config.yaml
experts_per_token: 4
norm_place: "pre"
positions: "rope"
optimizer: "muon_variant"
beta1: 0.93
max_steps: 5867
Below are experts of layer 5 (counted from 0) of a mixture-of-experts language model. Rows are named router (the router's row for the expert), down (a neuron's output weights, with its number) and show model dimensions 0-255. Each number is 128 + 32 x the weight over its row's rms, rounded and kept within 0 to 255.
After each expert's rows: a language model's description of what the expert responds to; "raises" lists some tokens whose logits its average output raises strongly, later layers aside. This comes from a sample of Wikipedia text that the model never trained on.

# expert 4
router [123  91 109 131 174 152 168 137 149 172 171 149 142 129 117 173 153 121  60 120  94 134 122 114 123 110 163 142 120  92 108  80 107 151 141 119  62 146 113 108 100 136  80 137  77 126  97 107 138 141 115 138 120 101 128 161 115 109  82  95 147  95 145 166 186 108 115 128  59  74 153  83 114 128 110 149 101 104 121 143 170 159 137 104  88 145  80 147 114 169 120 215 182 166 106 105 127 166 152  82 131 148 185 107 135 148  60 123 148 119 142 169 184 130  46 187 127 151 111 140  97 143  87  73 106 130 131 154 119 121 131 175 139 189 172 151 102 104 131 115 107  43 146 133 175  91 114  90 121 161 168 111 127  68 120 104 136 145 110 145 144  75 141 127 139  86  89 135 124 137  92 200 151 129 173 144 116 107 162 167  95  96 109 182 121  75  89  97 153 100  63 136 139 105  83  85 101 180 145 151 135 156 197 136  78 192 135 147 158 149 105 170 101 111 114 165 128 104  86 126 136 161 100 202 132 187 123 114 159 117  69 176 137 144  90 145 124 100 141 147 129 111 151 173 203  74 151 139 164 107 140  93 130 118 177 116]
down0 [ 66 116  94 124  67 154 186  82  58 132 120 139 140 145 183 127 120 141 200 151 114 132 146  50 172  83  91 135 101 134  91 117 163  97 121  89 131 132 170 161 176 105 189 146 144 141 142 154 111 115 150 164 141  88 121  99 105 135 109 113 119 103 166 100  97  35 128 156 132  89 158 130 144 129 115 192 106 127 138 126 150 197 150 108  85 120  82 117 125 154 115 136 150 155 145  69  90 110  90 128 134 104 116 132 126  96  93 176 141 151 131 122 134 116 146 118  96  73 137 125 121 160 145  94 123  68 105 121 139 151 147 113 145 123 111 137 142 146 123 107 143 129 155 151 180 126 168 115 109 144 136 131 109 147 139 165 112 130 105 188  97 125  73 141 150 105 142 160 166  50 166  79 124 175 130 114 159 146 136 107  84  81 134 174 109 139 113 122 149 117 132 190 121  53 133 113 115 126 111 156 117 156 175 154 141 194  53 198 146 230 163 104 134 118 128 160 196  79  45 124 119 180 146 181 182 130 103 174 118 123 106 169 147 138  75  98 124 169  92 124 105 146 109  70 160 105 132  85 150 152 145  99 136 114  81 185]
Naming nouns and words
raises: "and ", "from ", "for ", "in ", "with ", "("

# expert 13
router [142 119 129 109 167 197 154 147 155 149 146  61 165 156 160 151 160 102  70 127  93 138 187 152 118 114 158 128 156 119 135  76 149 101  89 170  78 189  72  75 106 131 135  92 102 123  50 117 128 149 121 167 102 138 136 160 175  99 125  98 148 135 148 147 183 151 110 191 116 140 172 138 125 141 123 114 120 115  83  89 158 138 134 133 111  90 100 119 140 141 105 147 142  87 148  94 134 146 102 119 106 109 174 140  96 118  75 111 159 110  76 101 114  52  98 217 123 141 161  85 132 109 109 105  79 127 129 183 123 146 143 129 145 135 152 159  98  74 146 118 132  95 163 119 188  85  82  88  91 151 167  98 105 145 105  98 103  99 120 204 123  74 140 150 133  98 152 208 132 151 100 121 141 105 131 155 165 112 112 166 143 107 144 130 115  88  51 145 145 107  90 106 160 102  42  61 146 176 117 115 101 105 225 181 157 123 150 187 106  87 106 156  85  78 134 143 168 136  83  90  91 180 121 128 100 158  93 116 156 100 114 113 168  98 122 173 103 125 122 150 103 130 168 146 141 138 140 158 136 103 117  96 155 154 147  71]
down0 [135 139 157 168 154  94  98  93  89 137 124 198 164 134 163 139 149 105 117 173  95 106 128  95 119 142  57 181 173 173 165 112 167 108 161 134 125 154 157  91 149 117 159 106 113 102 119 102 141 180 132  84 122 112 108  60 119 106 111 136 143 133 157 151  70 145 101 121 135 139 124 101  80 108 153 135 135  69 103 144 147 161 131 111 150  87 126 165 144 118 154  80 113 122 158 173 139 125 201  93 157 117 110 134 122 131 170 158 141 221  59 145 153 105 145 113 156 103 127 180 134 157 131 148 135 128 110 122 101 167 104 131 170 100  76 133 105 122 141 161 125  89 144 139  95 134 136 117  95  93 114  57 138 109 190 156  96 160 106 141  71 106 164 115 150 110 153 156  83  92 181  92 132 147 137 170 113  86 133 122 113 102 165 119  87 126 177  19  88 159 141  78  76 155 126 139 118 166 134 171 130 154 114 183 165  43 121 133  83 124 138  67 144  97 116 161 176 136 122 125 123  97  84 100  96  82 174 203 112 157 185 114 184 117 125 102 160 149 137 123 113  88  77 151 136  92 127 170 149 110 144 217  98 108 138  77]
Technical noun phrases
raises: "and ", "to ", "in ", "re", "of ", "on "

# expert 8
router [141 155 101 111 130 172 196 111 138 153 160  58 203 161 151 174 102  61  73 105 132 103 161 158 125 113  92 129 109  91 122  75 121 145 130 131 145 149 104 128  88 108 165  68 159  81 109 105 137 205 138 134 146 155 120 155 205 164  62 108 111 166 165 107 136  46 124  88 116 138 175 145 151 136 123 115 148 103 118  88 175  78 134 114 170 140 148 112 155 123 136 103 149  75 133  87 117 146 137  66 116 130 183 126  77 116 107  83 206 108  77  94 127  43 106 147  91 110 130 162  58 129 113 126  86  99 158 127 105 166 134 122 133 114 180 148  89  52 183  88 102  95 128  89 150 128  99 157 113 170 155 134 124 132 108  71 147 122 119 184 179 119 124  97 100 129 175  94  92 165 120 103 123  88 137 126 111 120 143 145 107 183 132 114 129 128  82 130 143 133 152 129 142 125 131 108  70 151 142 145 197 141 181 182 105 156  95 220 135 102 109 178 134  89 121 121 128 143  87  97  86 158 128 147 118 120 146 116 151  91 156  93 123  87 144 141 111  81 113 154 100 181 130 126 125 161 138 138 119 125  88 141 174 154 128  82]
down0 [123 142 133 103 148 125 123 119 127 111 152 163 126 184  77 179 154 166  95 156 120 101  76 119 125  99 130 127  98 164 133 113  88 129  66 114 161 126 115  98 174 113 158  78 130 146  90 128 202 108 121 119  85  83 186 103  99 176  76 169  66 175  93 137 183 100 148 147 121 131 132 146 123 128  88 141 186  90  71  75 142 175 139 112 145 167 123  65 173 149 112 148  95  97  93 102 151  98 127 169 121 133  89 131 149 128 122 128  80  64 142 132 135 131 148 125  70 151 114 160 160 100 132 159 108 205 104 139 168  98 135  90 194 175 109 121 114  83 156 156 105  53 136  77 126 109 166 165 119  96 158 163 157 125 112 186 177 129 221 116 108 129 116 117 164 167 117  71 122 132 174 103 136 150 127 126 162  72 134 146 144 160 116 144 106 116 132 154 142  89 112 130 102 154 167 103 167  90 130  93 118 163 124 136  34 112 170 127 144  97 195 178 141 101 121 105 192 119  81  79 166 182 161 111 138  72 142 156 129  92  77 108 170 151  84 139 101 107 107 103  93  92 163 129 121 112 121 142 136 156 147 178 133 155 110 162]
Architectural description words
raises: ", ", "first ", "to ", "an "

# expert 32
router [147 140 133 191 132 122 140  69 112 136 129 121 192 116 171 125 183  84 108 137 136 156 144 160 107 152  78 143 151  87  98  72 154  60 107 127  80 134 131 119 103 131  86 176 106  91 127 143 159 121 146 174  85 131 119 115 129 101  95 117 123 110 163  97 114  99 140 139 143 105 165 109 134 133 125 156 150  94 133 161 135 157 125 114 171 173 130 144 124 142 134 138 146 119 172 156 162 173 182 110  54 140 179 125 109 166 170  94 179 155 149 171 100  95 114 119 138 113 137 109 102 153 199 109 114  85 173 190  80 180 129 202 122 145 156  98  99 115 207 140 148  95 167 133 130 114 116 153 154  76  73 109  72 151 150  95 138 107 114 131  90 161 102 125 112  78 108 108 125 140 101 116 167 134 109 179 131 118 166 214 101 112  98 196 104 122 100  79 138  91 140 164 152 102  63  58  95 177 100  42  90 133 135 114 181 143 156 180  84  97 172 117 140 128 122 115 116 172  92 157 116 137 152 158 119 155 117  74  65 111 128  62 150 130  73 170 105 113 162  62 162  93 118 131 172 126 164 154 154 132 127 164 105 146 136 127]
down0 [170 115 189 149  94 105 125  86  92  90 144 172 134  71 125 195 123 128 101 154 115 145 149 160 196 113  48 152  81 142 127 148 124 143 121 112 144 131 176 123 157 162 126  76 198 139 162  92 132 151 178  99  85 152 130  85 117  90  87 109 132 141 186 173  57 122 137 137 119 117 136 128 150 137 184 113 125 131 166 157  85 167 125 144 137 109 123 114 114  72 110 156 107 103 106 159 103 108 100 172 100 161 103  92 127 114 120 130 215 164 118 169 127 131 135 142 106  98 134 122  59 169 112 137 172 175 106 118 161  62 149 131  80 134 149  58 147 172 113 151 141 147 135 132 177 127 114 116 190 170 157 124 135 153 118 119 117 118 118 112 124 113 190 109  94 111 144 160 150 156 153 100 145 177 196  97 176 165 141  98 205 143 126 184 129 133 115 139 153 128 132 108 171 155 125 120 195  51 118 160 159 153 155 173 164 135 131 101  92 134 156  70 123 145 145 174 176 110 109 107 103 152 109 162 153 118 111 142 114 122 105 143 131 161 105  47 142 150 129  75 132 142 116 140 159 105 171 109  70  57  85 133 152 109 222 137]
Century year prefixes
raises: "0", "5", "6", "8", "9", "7"

# expert 38
router [103 148 101 160 105 163 136 126 112 123 130 146 114  93 191 159 107 134 101  88 115 102 141  49 112 132 108 149 109  88  79  63 138  82 158 113 105 159  67 142 105 126  88 131  96  93 145 134 102 178  84 142 122  63 164 167 109 103 136 143  99 147 166  93  74 102  86 120 124 103 169 110  61 144 129 151  97 138 120  96 140 128  76  59  82  41 131 139 114 119 136 166 186 112 131  83  71 143 121 106  98 165 148  88 158 142  98  77 134 165 141  83 131  73  91 138 104  96 108 107 111 135 132 132 135 131 149 159  83 156  69 133 175 117 135 120  98 135 191 123 171 113 167  76 139  96  68 106 153  69 128 148 122  78  91  93 117 135 120 149 126 100  82 131  96  90 196 158  62 161 123  77 137 118 168 143 140 124 160 128 112  70 150 215  77 112  93  38 165 108 180 120 135 109 124 188  98 160 152 152 140 148  91 195  88 148 138 146 120 123 120 125 100 129  86  91 169 105  94 130 130 113  93 111 121 174 154 100 146 148 126 146 142 147 110  95 128 113 104 147 171 125 170 140 136 158 148 119 181 100 167  83 119  93  96 109]
down0 [181 161 124 165  88 158 114 119  77  79 140 167 104 147 100 143 122 195 119 189 185 135 166  84 141 142 139 134 119 102  90  98 136 112  97 121 147 171 123 112 118  84  84 142 175 130 162 172 118  58 156 129  67 169 130 135  68 120 173 153 121  78 138 107 128 113 113  94 127 100 128  86 130 125 119  82 118 116 123  79 137 161 124 113  60 111 131  67 143 153 137 151 139 175 162 166  85 158  91 170 115 112 166 173 224 180  81 133  83 118 178 124 114 175 141 137 109 130  93 101 105  64  58 117 121 151  99 108 167 154 112 153 117  91 164  93 136 176 103 111 176 132 145 130 119 183 154  93 171  48 127 121  96 151 105 135  80 118 125 171 114 154 147 149  86 158 101  95 156 173 174  91 164 126 101 155 133 156 157 117  89 138 110 103 119 145 148 153 108 121 124 123 122 145  90 117 135 129 122 132  81 103 132 103 182 114 134 163  79 119 145 103 151 130  91 132  86 139 151 159  82  95 110 174 168 170 142 139 125 152 168  77  96  57 129 112 156 131 111 117 152  99 133 113 125 119  94  78 114 190  66 125 214 109 193 183]
Heads of of-phrases
raises: "of ", "of", "and ", "number ", "("

# expert 3
router [129 115  84 176  83 121 163  83 102 137 111 164 177 101 132 157 135 103 107 114 117 124 161  97  86 115 112 106 167 138 114  70  56  51 121 132  79 169  91 125 161  92 103 150 112 136  66 137 100 117 130 140  73  90 113 154  94  96 142 105  51 156 183 113 124  79 124 109 123  62 134  49 176 136 109 140 180  70 134 100 111 160  67  67 101 130  90 128 103 156 109 104 166 176 161 135 117 183 163 128  94 184 180 113 163  77  90 117 159 191 135 180 121  90  78 168 166 151  85 100 112 141  98  74  54 143 139 179 104 176 122 167 132 173 133 116 121 176 158 173 131  85 143 122 147 107 136 136 117 124  92 180  83  84 109  92 114  95 125 159  91 110 144 150 122 114 125 125 126  99 107 113 116 134  90 131 161  92 160 202  88 107 127 150  80  78  74 111 134  87 124 166 118 163 111 112 119 183 124 148 161 173 120 149 134 162 107 180  78  89 133 144 120 132 105 113 154 147  82 144 132 140 122 178 134 123 107 114 108 123 125 106  96 125 117 153 126  98 126 101 152 130 140 181 197 129 120 131 191 137 148 118 146 187 154 129]
down0 [145  93 116 133 195 171 115 106 153 120 156 132 159 105 118  74 126 121 169 143 134 157 108 150 176 127 249 129  74 109 162 143 150 147 142 122  25  90 137 171 153 151 120 131 155 136 159 159 141 136 124 158 113  93 191  98 153  79  94  97 147  79 139 206 129 103 138 164 139 111 135 129  90 155  90 117  98 147  62 143 152 174  98 130 138 170 129 174 142 124 137 175 138 163 128 127 116 122  89 130 183 148 121 142  84 136 116 152 103 116 184 138 145  92  54 105 135 122 100 122 131 120 145 102 155 152 103 135 127  86 125 117 122 124 176 137  74  68 137 121  79 125 135  71 155 172 133  55 121  80  89  84 127 138 128  75 129  78 146 193 115 136 162 129  96 100 178  91 132  81  71 105 134 107 141  97 105 186 135 116 126 110 157 197  88 171  96 122 169 149 110 123 103 120 146 139 189 142 131 144 165 180 131  78 128 139  97 140 147 139 117 115  93 188 196 154  90 113 183 164 191 153 137 120 124 121  93 107 134  90 185 112  83 127 120 123 189 156 120 146 128 129 179 115 134 118 137  95 117 127  75 107 201 151 133 147]
Object nouns and pronouns
raises: "for ", "and ", "(", "also ", "– ", "only "